config = dict(
    n_layer=12,
    d_model=128,
    n_experts=64,
    d_expert=48,
    balance_bias=False,
    router_logit_norm=2.0,
    n_groups=8,
    init_std_router=0.00832,
    grad_clip=2.0,
    batch_tokens=[32768, 65536],
    train_tokens=391400000,
)
Below are experts of layer 6 (counted from 0) of a mixture-of-experts language model. Rows are named router (the router's row for the expert), down (a neuron's output weights, with its number) and show model dimensions 0-127. Each number is 500 + 40 x the weight over its row's rms, rounded and kept within 0 to 999. Numbers have three digits each.
After each expert's rows: a language model's description of what the expert responds to. This comes from a sample of Wikipedia text that the model never trained on.

# expert 47
router:463492496495561472475411461436480518548504399476494507567533501566566471479485449498542498519537575518531515523474532482465541521462471534461576500495451528504422495510410453458538504561505478486422560458515533477494440560535494551476442444525476494494495478519485464446535497452443503479460533542582497476492534480562432478425547498519530502553483517494557466479477524461541573443500
down1:562590505551455514489546483481428512446581481534476490444572409486439457451457468508611466523511471479520533501486434481556492434455565514489524437484554459484561522492491574517486532445445426455477486465517532464535554480477437473521512541507442550546504512474511527504503483515479460528525482510432487450514520488469445438514419547468511512480541494549465472539478480481518525459536
down2:512487525553473498481492485533549532421471572538455511471452494568530487437500534420492403462491523526499489513508541564505492506511445536497497520473493464452499530523476505442438477510440544541507488548384470496552486390486549454574513479464557552491537506431461440494502491578477451473491502433573500584526445540501465472518524505483479520454546508490467480560481475511507463494435
down3:492568507470481442480557484455456478519473506427430460539491478515483505451496473512474507453436536601546549550437502540464526489490482496430446543457491523503508552502434459435482501501475468535460440503491485473460517482395464503500507488510409510505521473489571444472545447509475490488463568473526496472527500590570433457458538485512432455453489421478485515486503440525524529580477
down4:503533429532468477430502525430518509575445496509591464507473475533503496513527538581472491472507501457526565511523562439529436546568472462585574499492480434516468538470479521539464536509507568538468431457520462527522538471525483422557591475490469506497474423559554490576526463521488478539461534523525549485512419514452544421421486502493500478505531525510510491481482512473495534524496
down5:507491539483549517543500520502420533470559530587577514539445511482528516512507449494518460464473501465500503557470542459492600549512485522501575547545553446571492522459518463495452521472496458532436500503493477544501398560523575540610486489553501563467449498516519473487472524505490537478475541488550499468481505476597448568531463548476527489486464420526479511526535501511462477557443
down6:512469512442518470487596501570526468507494501452546512485509571587499521535490513485483501514490451458531460461503566544444524475515480522477511425535534493508412466559496456498487452409535507459504516418471426498474483529534506480438471441494484472576523498495540491510476542493492456484388486487536428510555494495479494491423485538535542469500538496495597471504523559467442400461533
down7:523505536469445548531528534491504471533477494472493434506445445480531512494516589425515488490493449453485493435538498561523455523522513568504412528448557464454547518534527490546545563511512568466553504501475542608509473493447476501553539562473462510463457494472559538528473480467519472477444509443493519414493542538508477451540441443440471525525588501455521535465526446556445514544495
down8:520465512461454563455523493559516505442503517483542411491467522541585528578441489545496528490534469528497485447469486527424494488506517523485546532488499549559502537468562511502552505498538460569480447532505461488620417483480471473462464517442522520429455518492458561516465607509515453426446507548512482499544459479465511557463450522532504476564503514488516451513508570484568548498478
down9:533480553538506477458555480510415447491510480484504486530481525423549474560502499495554460500539480475475585506477563438519455482560516467534495491479469554515495456570465421478450461510458527553494510430535500411447440447496476559515515513452514545508525506455489583450491490464526592457461505494514486476501451493502484509492441522520448424455518485545461468439488446487519372493493
down10:496520464442475467469446454481552515585500491418521479471487474466499508529500450496461492445478411567489523426593436499458538478504519538494515471400470536554504509566513491475431524518488482518472500530524513483501462512519520496540530493593473506495474549542527486470545468528486592478583509495546509476516498510463451477455540461409607495552425523507569530498490478545500479527442
down11:507506502503518483517510518519509496508503523541531535491530477496516471485497471512450472423486466487518451465450483507475480455497464541510481466441514510567530486484464496503521451580495518535495625471479424485539569509550442543489491534538545568515425545483446489562489498438449550404506432491475518547494462558508506498492544504571355477552499413475513560479519513528514412503543
down12:564493518563504442438594528506538466524529446517492509544573479522525456506491441485444422503501529486533475524464590492520472440481510435429494536527539484501478508429530469508524480483478538538443542574589535503514534475499522562510489490463520484510483444469518485500579488483535483514515462621507512457493486591552488488466463502453557496485482486404505486503475499553503411552536
down13:589423415462479499417484521452472588478534513546473486532499508565485514587489532459521514578457499525461486581478484523471519497504576467561502522467537469504489534486500496447503451467504452483495453482498503558465521519570558463442462483464440515513516538519436451438444413463527532475560434532489478495460497502539514483472515476489428518542526514383495446496480520519464475493499
down14:456509501493480498493485500529510491503475449519466494519406447532499395492415512571463497469493486511491522526484471539500509512466593453480549489511471476464473459550472542523506446525462457538568517439557479486518489543510511523546499419521538536513521555458552545515516452457523480567487523519509450453394450464457524557524648422478545551478520540516531443505551498518507520489491
down15:460456493528485573537547515453528501514481449569524614561547547571492454509466459475504537510560507578537541493474583461480546501485549497413441482447490552473499494490501505482512516553417530537522547515582514587460484489562480501496428492473557542503497530593517505534484538514572535438487496453549491474507518531415465534481492504484510560494497518467471512475466482478478520546455
down16:528487521557493484516473525519497485547472499494549501487584605475497543469410535464485493440499555474488478475534451497504544474482382422507498475439505482442514492426537469513502515494482509480582463437562497514522521500506503489502530502485545436470481476459395496492552502490398533456516505413481503470406504532506411472475493498501489472530530513528492555467587484458484534552542
It responds to: Month names inside dates after a day number or in/on, such as 17 January 2021, December 6, plus born.

# expert 61
router:477536518507551488431439564566466458499503534465592472523481505490498424486442481499554442480470452563528453429503495540505500416488430476531506536550463442482485489551445480492462507543407484452558458511459511478483431440554463546532462496558442528481528483524484568572578488485540484520455487518475454535527500500516500477542435546509493532480458536496494498421519551433498505474541
down2:512480494528482517471534581589481536504441542494482453499538534472499550481492459482580487505551485454455540484495505511582500456487492460493487538372529432505535518500518461510404511536460435534489432476545464511498552500457462489525497484552476449556486485532542552495607535425560519467460430511539494511490453541472502507530475504554461470558574481551497441492485507471426461492500
down3:491491505538494463497511495483491515414476488453529482479508520492525485526495441594518458406467444451438441486457563438433509518561435442501504555490581474497507460555520400533520478502472493436579504562489423463538468414491549465463423484536490539489531536479490486475456525545534511494471445518472519572479508477489490546544459442516487524551420528538514464505522515518467488548533
down4:489519540508513538549441521553459369552490481461520496452482526479554524478564471499507504529511558525437465492410466511469549462507557505486467533543564544561433412474571514528458509419559541487500487475457543564514482410572528530548480509593541490573469436517552536441458504474501521492509465517504492530523492526537501528486549531469494522489484513485510541579529520522495483526502
down5:526499483491479561513451508446527504463500466520480475448520400494535503497465491491517500493576480502420497528482521537573486485526560523467403522474435557467460485560504471517501494486482486444508508490441466534449416538566543465482478461576498500531513524488486480509446441568557472491421595457486443471486540601502552477497545473524467534540444506605490510497524542529548490484541
down6:497525520591465479467608527465559451501499551527511480440500468545513448487510481518490503455561486520440478540480511498501546509496522426505484529485560533508526503479507490528498442498417379483450515509452495490556590411482456521509455567453503439461481448490440484539526474500458527466508477514476505570498526448584523442454551500514511495465502404492460469482451453513441501458534
down7:523490527495472518473531505493553499513499500468517470548486535507557552562560505584482386605491521523534462554438545506502561542594497509483484549446478541473551549562516504512516552455528552556456515529496506457532498450487531432548478499475545489472548461562497523487558523622474556434505442536467484452551512488455542517493435528511512540506524482537562549466523521472515505496515
down8:460561477544565558546484554536489504519458492434472474457518487571479547510509527560436509511449508539543553433504463518500472569439570507439490527494556495500488577543457520509468448509518432554483550473474482495503524513477473460479569458554535514507509496487533537481448503514500476416518501455509434406545542474549450578405519528475505462474444605499516509518479535494494555525506
down9:507506501433444545539528557558564602561451532523558525531490492450545489497479498555470500515428563563460514473525424493489483503571504411521443483498560552486501472493511537449490497460497494509551549537558453481476506442501462487466573442514486412411450530524484511545484541495561463505559549498527485433504459512584509478541530465525557517529485465548488499466538454478475483512495
down10:504554442470495467518513534545536509424527514543510470516455539578487488552461506516568437529486422536490464487461513527579506550507474514519479473432470519586524496529472464521503433486481467548472506483527542531442534473514460488433494511469519500477500532420495577553515482475479481582493492604551467500495487537478470493487595540508503537472575479557508505445481554551495605508421
down11:538488514445476468483536574485553467476517450499458566556472469479483483483526500459524486470503446463459469465532461439472489535563496544514532450492536438551449493452537443424489515501575440471505568486432583542498515466396482480542539467528521559445544492506547505514516481541563572428502492467501503459440489455559458499492481464482471512426487446502489489486419590510492547525513
down12:502527524488525457485544530477480524502504578490503560453528481451455536494495501532487499554496449551498498492498523537547522516455536421461455553507554516503408547444549399473567433440565502558516465498515453507575519539522522434427478502516508445532562547489542489412454421524481510490502553517516524498453487432527518546545422499560527468508504540453456517446531535539516549463500
down13:482491489485534501512559489533519557492476407481430515471539481421509465483459616541572469541489444495554596572466486544521515492507489481550482489507523526470544510515578431496478493526493533493496562511503524579461504514474475494516458542502500475485530502506506537448520521527462449505504467519476526505556431554518514526479529382507414545449496524513411519417484435447495555504468
down14:551469490500565505462495543537495483479500492564521500542458477455497496511451506525491468563504506620448464507532503629528400539560504512526467517468474484496440489477505499473528532568497480413487438444569477508510503418517489485510506486511593532498476463495468490432503554466503467493518496487530463528524542453522469444476450430457520511471512487455508572461549407486436508573505
down15:459435451491479552450428494531508544527486517538520519460535418543486526487455598544539508570477554464485500458503512477559589538599495485531493575469545495567475511492489479478530530532489506528570520482447533492549500475470484454509481475492471493478430505524475459474524450519460520513503499509564476536471447441481602498474481531519555529533429578441509536562469467587551498486486
down16:460429452447466513509496500494540534543415471539541549497541486448521512512515469463527453465443463497533547550503515456504485513509502463455552520536497480595521540510474468532528562546470496544523556382461473465528596515526597551498505435538527570504485456472482501475544480483529502526509516513461491534480530505486494483501554565491539487534472514448440578408577478486478577541535
down17:486487561497452533525533494475520422525536441558542508513508529551460562520468436561540551584512498593500512510514551485478452564522531520486554536531496539461541483459531498437507480503443522481535497530577441479494504511507480455529448474504468480502477508569544536456541383551449569499477431530529488438506554532536466511521552506429532566413490527528476489558508529507533510506559
It responds to: Slashes in units and abbreviations (PD/sqmi, N/a, V/Line), short titles like Mr, Jr, Col, and digits inside table figures or formulas.

# expert 54
router:479517572431417489474497496544519563491508540488467486505575457459542526503536498490460512448487444524515470573416527434415487516509552444475549485465479465478396491508508477498454463495530496517596479456468597474544559535546500491474485517506515534489457439528445521510503401496482485459491546508514518481509472535474530507586538515516461550520487437558539474462543540452480497440556
down0:507521548446549468529468560490522535447515460529428499458493503482417494515483422490513510573492540461457526522576501429526460478530492511477509438472421489503510500482510559483568512550479507511465550522547549551481536463549445479490493442503549451493487424540555521540471396482464497533468551489486504543475439448483506526502504539398527544533488522396453476430441519473536492526522
down1:606480506462444491464502501475482510490547470497552515441414477494498463507542491479457468502534478462591497486488527525489416497496528589550453465491494487531481531508520463565475434484543475478534521523474524515514485569547532484491538517484486511562456454500516472470422551528506452492509521505484484532547536545478473607480460658482550518472485441571437538492512513504587487515495
down2:501490451444457491484542458506481522497501582505464488566518550509481543587538492531513429482533480469517469495471514489457473553451482464477491493546483503481485523444529536457487479504518546463496526399518521483534420462419505462546503488483431376505498491531441539474560539537538442497507515537582553421443499467537548552523510510435403524503491484476501590483561492487481477455484
down3:510477474482516480524502450499549486555514563469524510567501513438536570485530483549487418556486487540527465478571505494467517480460494462589501491474567456599498445503424443446453532505523561519553562565506497485549489501496503484466473457446451503484580465467503514545490445545529480527545512478576479477477517444432451495476470484563481569478471418448458489478507538487446441493443
down4:454493540545549517517398469419532439521495551460515456485476488549500444493467522546449526514550498467516520455517527530510490462554532468477519461474467565453463545490513528449390529421569499447468484526454528536525510467508494475440497527499541481556554437486483524515517491522536478525437554409490438534518526508525522528565476498490439487507498479492524483440570535471436419593487
down5:439574444515472532451543485412536472532488516498466487493489426538475513540500531439462424513529548465549453507505553447489501531540580510483456480606528483542524540574489582490463489419499458490465549512436463486464519452515527578466419491494464472425502506530543476502548574488523460484510502555544464499545448460493577475543507528539492487558564498495534482512452497532499472491501
down6:477527566558552495518484466489514496512450510440490478486467507483455515475536525530555548502510473622546547487545526475487463492473459447604449472559499449444490505496536569514524489520530529449486533386567474555565434450494515463460393556483569564446503486488496497491477496513569547514528483519503484450488461504562531493499502463437552466485522473489482487534500532534573517501559
down7:491530479448502516390525457447534514418487440562475488584524484573522476528522471515530493571469530498534568514506508519471518467529495461546461492417462500528532468492543515434462540498503542415589573602468511486573544482500462490594483474439512481523461476461504531475521547561491543520506510501529479465518529520559478505447563520469527469496435530569514532538496468460512530489472
down8:418466457517526528506516505506531549494511531495561531526461543526492523550529499541587438491387545514446503574550446525451489520479494507538478480442424469473498471491460537440543545524499523523460539560505496535458530453512583575462519517547510513545527495501505511454494522499474486457512460483492481475452446539440468451480552568500505453537505505611554477432509470426509500423442
down9:512527497429606532513607518481546517506499435479476477466511485558533471528472492515461503478568449483474543477502571440502520401522449530432531497468462445516371489571476553518499486462496525541514455491582475508448481440478538530491474566488489573518485573511505484469486495509465477489500505479477526507461528413493461511467536499511465537455471419429507545490557538517475496483533
down10:485516542522469601537526507449530518458514487460502502518470500491482492504575532536456472510495476479495395496506515476465416503482491478484500486516561522500504478495573537505517501547550462480570432501550525545544562577494573538428581463551525458447549541527447477519504453511478508538556506498491571554471540475554553575422472551482530561586487520472519557498515514517458517443450
down11:542437516544588498486499477497481503588535462551483555555537535479508495504489549439474530501508497542490517497532463509520476558442500474473490513510523504485509547384522529504568492480499522470506467619525551560592494467393501562515436413495491516512491483481557421470528470532491488534567516532537491525509482505463494449536531513396465511509556527460498529476441518465554459477474
down12:480500445547543431447491481528498490455552524531482536447524523446441463491499465473507568421513448467482498520408471448409458457490548469528508446437489533507438471492403484478553471457487430455506493488504548510508542485514544461534535468452483502511536489509544518447484471504495535466509424465467462454444497413483466532508435439520526465541524521416516505474461533597540457528497
down13:495426449469482475482455512556465507465482477540504483574523537538583499562501519512459508415461530507461540436516441472492485414525509503472452460541455472477463435534505563524470487601531465580557574478445522504519531500484547553427435487458510420537474456491560496551481540545480491475495497483510507486500526556471487429459447457459462550497557507450530470552497541509519477502556
down14:555603487502479499445525514516453521529507472454502485514542482522477450612480546450518475519500529483499491508548529498539494544567507424505560397522439482568488485423522442537461453496502500479498478487511524522570518478469486522557519565513432535529557504547472537558562545586400519508498517545398525518508552501491549453497465511534490488528553493440507455492519517537543457489509
down15:511487469508593529521536505520600553486578519523517461463558523580493524459576477495543481467510512530519531517480533523512500548492479480508499451559484524465524522464497442503568531507520519521530534555443529477461533485508507485520479517545446503438481446544509530506508522534484564445453479489523553493544593421479538536554445522516474568439413556459474518610511504482529503401542
It responds to: Word pieces like c in innocence, digits, and section or table words such as Career, Episode, Apps, based, under.

# expert 11
router:483472472514540446510509497486541478466519532506483471398475496525491459470501396497499502482564531512461523463410443565516561565470524451469509453504458518516498493498487534518456530430447468545475530470560460497419490530479445496519427506469493495465512455444498536463565498531479516419464509520544532519479555570551455558587524542516528518488459513482518501587595446478430481539504
down1:384503475496473444472514615416492472493487574512510537514469476521491494551567464548516525543514549523567497481502555463522506478489477461471493394524524518556566573550453498535533526480485508538490437487517520478501467526532544496490572505465530580438509451546503485483525496575532568517541569461472498489445475562480471468510535525480536491544503537483487492528525577540470464421463
down2:456420459439522491492452537492507507535528585442474555488468564512516518515543551506446488535570562498462428581537515454490484510528415479548550500481498524493533534516490558463466559472583500512466554463542475505428479494533515490468452395544473439497520484499466482482555444507535429472542455497463520552544496471578480545530540487539465541471527456456488560488504465500483535567502
down3:510539498535415452473492513556485487481461430516482499501535501515482591522499574473501466461453444503489426562532543501548487535484441560502448489528518522491557535510503537486469475521411453543463514481454390479498505567498532427477539502495560498480434486503457471554484453521475537590479442431482548508481533409524575434487490558500514492483510546535558499493431503482458465516500
down4:580536522454564502517542462434482463477494447529345467521548509508472506539487484485496533498549488515470582513511478500533549417502509444516572468532457506470503534518557570541511488547590453535465485520519528484469538506559494486492478525586481475456529509437502520504438517515472492527461440519439476518543573500488424538471467520559571523510448469468491463531496480497513569485441
down5:500507495491586535552473467470458491529473513503510558521539484550434496523465478514512426573518507554455503501550535496495527512423434469488553565523517549482513486493500463442498443427480513493466484492554465446489519524529542567474454493450529463483467503608552476510488553497483442512546500562557507497455472492555540573472571498480490470481436578535534427483432501446538550424455
down6:447501549461447474426474519533509547511522513536521494534524556511450526502503531553434493517448524539499514529451471530502559459533481463487529513477500518499499467504419552477470523537487544434613463465505465504436514531526525441465510525551513495483428431459578574583496510523596517490522502544497532546438428527448537473438540455510437515455532445514500494577503467470451546548517
down7:541478445472532547544503490472525489479428523498508532438542558533488444506478472514360547529502544539550481496497498427469501511497468513565523543471500520482531548502495448481482567489509504454512445434482446456541537575547474434531474486436495374502612458448552517513497539518500493479536451476451531503482515455580504450397543521485496524459477521542500504509522471504504503498509
down8:444540542585495531548482542473506481463553599450481449446524426439487522449472559572470484531433452482468494467476446507569461447512479535573460476452481519487500465521531518457487481521556522505525549463434473442557488493507479471471487531435473512466488489526489456551453479497541451467438504440451454593515485546487526503531437422479483469459504493527516436530486573475559488497479
down9:518556461539474430494522527519471504514505546519516504464492546508520453541502452537474441471481497532522492449476459479543464506523445517532566472572416507526532516423529492527467531479536397534521458568496578500487544568542461548458514457413498526500555498429470529480491597463480425495468499491486536468478475517481535555479512475571440515456477490535493468598429501498509587542500
down10:492510429497487521462456514430443487547455520535527576492554534474469507499513499491424552573541428473588508551578495474469471415511507511522522467483477461399515499567499575437490500514477428532483531478494480487529495531523475553453493520510568481568474509479540545516477497482508598446501458557522464528444476539469465460487510492575508488604441512472491475549513522470481521530541
down11:397510445534441499475500531467475522473456511587529473501501530520485448509532429505506532471480576507491528492569469542521546521485452465530519490402500483446539483542466501441448488489496486530439419547513510577485468480453623482508430502464532472521563443507474514556576560448492483458499458474528487571524498540531526576576480515527440486491498523449539547500506530510495477527476
down12:581519506472457465546502549476497454469535582554505513521540519546555461501477534504488484484504506490535496398520457514492537510550541516529475483518560525524435474495562454491502373519482508512500584485484447549519505517467541517492571539465543402545460551498545499523487520525527538578528497540472529478587474495416579538480522498534513424489515473563530505520502517584532543483542
down13:502465486574522496463499542543473528467499437530447513497553419474455443439486477490572433570489507445505498487474511493553493484537476485460496491490527527511479508525502554529523503519509484427530505487434501537472599587588453391499446569522571487558513437509485433506483538466477551471498476504471511533554438491487482457535442533490501487497558444541474527533497486540438597484495
down14:467519395493481501497454524545520593559536475514450497464476491517469457549529433477480572456557451549495464498505500487515527521507464501484496446517457467551515487483507541473550575465543494534516523564501509560486517535522494452387486528509532485440556481556476451466543520582485505546488583523485583532519495567520469457593490485482506490489470553479563535553480568581522488508520
down15:491594471518515515563544456513424481545488472449518541553512508510482568437564603533466461459465492451554477446473533462483480523479559531510537517445456452485499571475478561562522540510461484517476463498474506467464526547514523575490527512479453498507489405432483518521471454456426471460554486490491503551549459435499529528546471470497467496452417462421532484515510497515550443550527
down16:437426548513499535482472505516463534472505490580426469466478473480466569488448514422424482464514531528536510513563454511439453552602451444463523502483525481499523561460543545519505475484525481470551503464516472544525434475496431541495544519487486503537446521488547521488426465436450495495398460512533497489446533574503470514568468511513498467400468547487466491529540481526577498527485
It responds to: Mostly the word the after prepositions, plus The, possessives his/its/their, and en dashes in score lines like 2–3.

# expert 28
router:463465486499536593467522482496602484575577481513476460474461471541411484465542461482477484534507505477503513496488532494494506499517538563556491386463517512395445460554475519519521503549486516454453487483508451516523449470484508491526501474479565479517513449498437503555548491503498493544421473522552560513449498505522527525508508469497422424519461491487447435454567453601441483524510
down0:458422427436514529503397445494533419463542489507437487472443563468515452470524479489490436465467424417491545523564540503520525501488528542475534503520604533456482478464513458518478538480488520493502462483496467460504487476517539533525527543500418500477483515535524533543528459503503483412486464536470477404490453560486513474473510413465466475480551587479532479486488484468482421482452
down1:469557450435477498490455473529534459454499581543495466509542476498510469468515475484486545516520503467513549513471459553468488571497479515476501540483444488541429570513468465498487495420472502414485516535487510529514444529601490438494578546497520487549526537514576525545521460485522479589425539424457537503433465499524505505511527558475503560524536530520547440405508553477569478513566
down2:480503468480502472463487567461522515543487509518512605565447507497513555507570496540518474464561434513504475514514533490455493492531570464502497548526495505458466515499504498564551529476499544553529521524465545447510471497503532523569577504448488446440539513479500460591489543542501499493560522554480454493548578505489497462565502522538568420459533519491571566528522402433449543549570
down3:461472445487474425506517541521439552531459456558529423574485461524515586544500587478550499502518480492537453479475485509466501566504553479497460465450548471520532508555548552493551445452495520523493440493452525466495511547485535472507447523519470524476509550540464462522537548461564516461485506402504479471439531513437407517478514488540503471488606574532535479499545588495504524466511
down4:553472518473426510500482501580462435551540470545533495490505539464478516490540461466472514465464571528573567464522442506501550515580499494500508510548465433500489473464553496506523537461521557482524539523485458521495507564526491445440536502495493427529576436399540560442542516477575534491503465469467416503438564492476526514480533472547490530451482538520431444554443516540475499554525
down5:545479496569448513496457470515508546541539540414489433504491539505452533532462497481570542452506456506469472490478573520478529445472505503531559486496556534517545571488468478479548528469543438519515421526496468534519523508507492512534535602471557538550488501502480449503536495629507473545536474537495498564447475530450460577495572426469478548461483512458476492534509533524459505445592
down6:493464539514509495517558483400561485438564475561453493510429511562575516489483384491426487511485453530484486484488452523476484488531525541493536501465465558483502504525483436489434485537561516590475480487535430569531487501509500455447467535515554513515497495421471460530556557479481459512457531544501477508573498459482411523490521478439558525430499444464459531499465480432490452497503
down7:542558528472526550498450538487521448512426493498472534497476483481555519593434538529493561427450469539456467492467560438564547472552464521466488447489490446509476509473575517546499448489554549530529512447548465564468468501503493495475511538494556491543541520520520481437491550512542466489486511564433471519552483448521503441559490475536533465530482508615535425448531531501523447422518
down8:433578543462454557523469523495472510414450511469503485512543493548526486492444454519489467511524540480492445484469574508499513393519558493450492576487511502526447537480456501477479556570485541502459521498508436534499523508435479425526470537449439526459440533459515582457569436529494522433515544475469515494479478500517468513517543526562444530404448486521487545518460442459490477518430
down9:472531513554504541521524455575515451522465486505504493489543514446482509458573477433416559540452492481579436470421494550481565512470460449471504538469542537512591522457465551558465524485512514553519535535495517513495498524507441495574483555492408497528504485562441513498467498527470451465472474505481517501495457461456449475503476419453452472448537432531555495522509563476457473519405
down10:479496480401487435507500486525518511474545521513472521500476464505562442520617494587532465496539563512524494533478507497586451473536514435433549484575521482458501569469527472548555469499535540474490499442550506466511500511482503504445407492442479428451458519482409478500510465531453571553525448538450493532557516501489498503496537451497555511531404534503539475512494514516574491487534
down11:506482555533421534503521494458503525472481455475483571522442478486502460424396575497487487527534503551578431479552456476535449482512452496527487492520510482556515548463554475580501521522442451508522459489423582520528460536560577503476421515480437511521543543399500528522465503453507490496438457460521515554505427459481461482487494513440540553504466471482478480433535513458498484495475
down12:494542484473484482527520426508490529512472528446523505504495595565501494484437512452529451531457580559575462499499414454493528439490454534525398461569474517540485488535503505532530548486458522504517543523427427496404534458515507523397532501503485477457534459487467499495489516429537449501503504524521460487504532587456451459533487432461414477507544493507565506499487507473501553450528
down13:511519481502505471455520431469452474523510482543441514443472490531467516509532447448509486505540523514500416499484531433495511469459553507546532533467491491522447529505524475514456499483531471447540556538494485485556531509520450452555547505459463501493487519514575540471505525498453488390565456498554485496590554405516558464616508504493439557535494592466522479485591562509566470515528
down14:481377526460444518533447524449506521486502453481509547531523546436500491601467525514427502547524519513578463438496520527468493466488462548591518507483526430517500504497495519530527483572476577470460462537566550455522527491514474453413459562531550480469465497549543524520515451512560547486490500512511497526468473454463565541553456477541469507500503502484502446452544474470438493500601
down15:444546547572484478464520477574489461481546499487489450477520485410479406528497541452498500491487582451477436523484521529550492510537523506515507536486492463564484520594480526521458535480481446466561539409536512462538498500463527477431522404445491518498555512520558567575389548535531538500483497481489505490529525482466515572517527456471534504489516482537467491506459502499434454488415
It responds to: Second-syllable pieces like to, li, po, co, ga, as in Blue-to-oth, pro-to-col, his-to-riography, plus digits in dates and scores: 1-4, 1-935.

# expert 43
router:546552544455465507524538489512502544454548481476503443495479454485512421532552481511464436485524452560546451537477538524513481515530479529455489483554561488484557532459543480549602452461588458470486467518466569454487575541496464516482535573549494472462457561508423481515478498588474535450520522509538531440488492443453423485452528483561558560483518448493506530550485540537510536462496
down0:479472563491598471546476412493519558458515522482522445490452567511518539504490480458529536506490454471448559530578516487440509501476533524435468472518470466514563538457506429469529510496512500472490426422461507497523489510558498492486542531517481515473461438469548507478478445497419528482520514443452508451509474513410457437523464504444494535537478456486542528448523561587542561580566
down1:495535495454530491545591556526698512466515490537503425466447514454508513490561455515467490480522471481469475480543525597524453502464489492480470509481467437462523466453472496491496553533545482539512426535563495501481496534487480475520550459568450468549480521540481505479499517489483534481471522506522485522544516524519523502467526503429539439533493452515509461623535520483531421514458
down2:445511524524458531519488552485474561509511452506506489415548536539409487467510406518539492535450534535464500483460536457508472462443439461501500437550549496485510476492465470422497406478546495573404500546507513542448511476481553505475453496463513538501545432516461518508437506519542433505480537522501466482515462506521568510461445420516499476463471464490525462397472481439481427454499
down3:426499428516560441526520474596541520489481527493498526453513543478561443453515525614501494510571504470465587514503477547497526582472509474432479517495515466520446497480445509572444480476516478560534555535455447502531453528513499453517548557434476457533459519470486467505492568520561498499476521512443528507497492478497483512548553418523466564490527458386529506530474466494456523530491
down4:553476532500562512506519547547493498538494486482501470580493506489514500532424565460487556525580484482446479457517482508543564494520494488513464473452546489446575507486465502464428522565432424506488552493533527528479540504429455483566517500465493563553467544557507511508488522434493495510507476492540450525489486595599550523490516467507535530539522423526488378443528479461476530483573
down5:424547489501474460545500463591504587492428492431439531544475497500461486529535533528463590470485514448504531477466557382517510508557420536539475561528486451478505438537499539510532449466462509456493516537544562425489591464528517502530511520561477434480558538504467474515475505546461507467574500558503536577515513487506472492445499503526498471563497461518517454525506441502501523531473
down6:474473440485494463498472493491501593577529456514515475458590489511500437528558506550522481555458484377535556487506548464499545508523488464470427510544451509491555471525552480519578496505534499511454519480495537465550552475544570447541509495562501495492390560524535470466594478504469452530476488515513473482498469481521467521488511480524531548544546503520418533543432499528525443504427
down7:471474459588465545487466539555496540463452437453448505517525547474408544470515505441583436469479516478530508495543443579529431477542499598426540488505520487506520491461468542559478482537495516477477450512497564555517496514528510523500537483504460501462495525496482472465552491487538555562484452519492497517438464493475411384522483583546528442481527515520456465487482545454526553472511
down8:520519613475397539511506412449495532514509559564497493544461402454535574485537476473574508498527505504432442524519439482526475553487480525528530495508514500468481509557492459494524401510494455538479525465472519474428518563485500549499578471540491511478512525527527529607502543566527513489483486435510576550496433486504530531478523479558445480492486520491502534504450511508420529485490
down9:623565453471489491476533509526479495524564482533414560492443496543533566539526575544477488512531448449455512434546446473550479498487553494494535493511465483542631482517509442497469495508436552516483443463485413504513516535467560501505513551478481536518528535413520578477462494551509459528542538473461446514529508525429511487499487540509483493536569523535436507524499474494523477459461
down10:500561479536524492548570494430413494453543516440434516472511499478541480510499518593516511437522506512505470467480484583463510510578432472508519515486508468478517538505554504428511477513509486563437612430472552566499542553451564529433470470509478426535494457456468472546488503466459516488450401505412471470448470471481484559484482526478487554474485487546512489460532503495471491522488
down11:506480515500469399499480487511503544534432552482459547530517547509433507526388497525520486515463488468530527537479471474519524615455487510532488454497564476514485427548564447505492463506551495489520575477516503482546442539458429585579546481489527451510512478457474478470545451435501478481547524492455492521475545494538467480492506514472454512594479570496524491510458418454515571441534
down12:518545485510553511488390453515539528454504535506555457512519387475479508482522508524423611507487544507473532487562406494518435500470526496531549484483503535458515453443510430535514515524526473445489509532564519509515457494454507493567441426564450461464464423544516538473506535504534507500444472514422458504460546530515427511447452470566453479461472491516479538516504505563471470516501
down13:494491469547438535471426544483463494520530417513582614503477523530549541515520518530538443512517443494504526553513489481539491490480469482511452500494505512440539554494477537488434536525460490514515523553568413550495507489556575542377442484508482470477554429513538519563534481536459437615477497475465494429457508481507478507415484505479504503542534491443532466504502535509510525501506
down14:533467480459499514461505521434514512554503522582468451528502512520520496496494477540486493507445515534520531475533549432493481551481488566435514516500542493501506461581506556494419515488451391476483492510401493481508493463504539487544515501471513485505523554487511514514533488490539523523466484565497561494550540456502582526424477455539602477534508499437537505515525622612565545462546
down15:470530465420487500487510518533583543463482527484501518468468526435520458533539562525518470492527462518512490510523502461515531584500522427464478568446488461574452498470541466473528499412488533451503528514503479561464505556470529567476488405469458541550491527522458544516499598551522555484536481474447529459442439507462489477569437494523573469528464463482537468461515510603496552518453
It responds to: Finite verbs and auxiliaries right after a subject, such as had, has, became, took, introduced, noted, often in census text like 36.4% had children.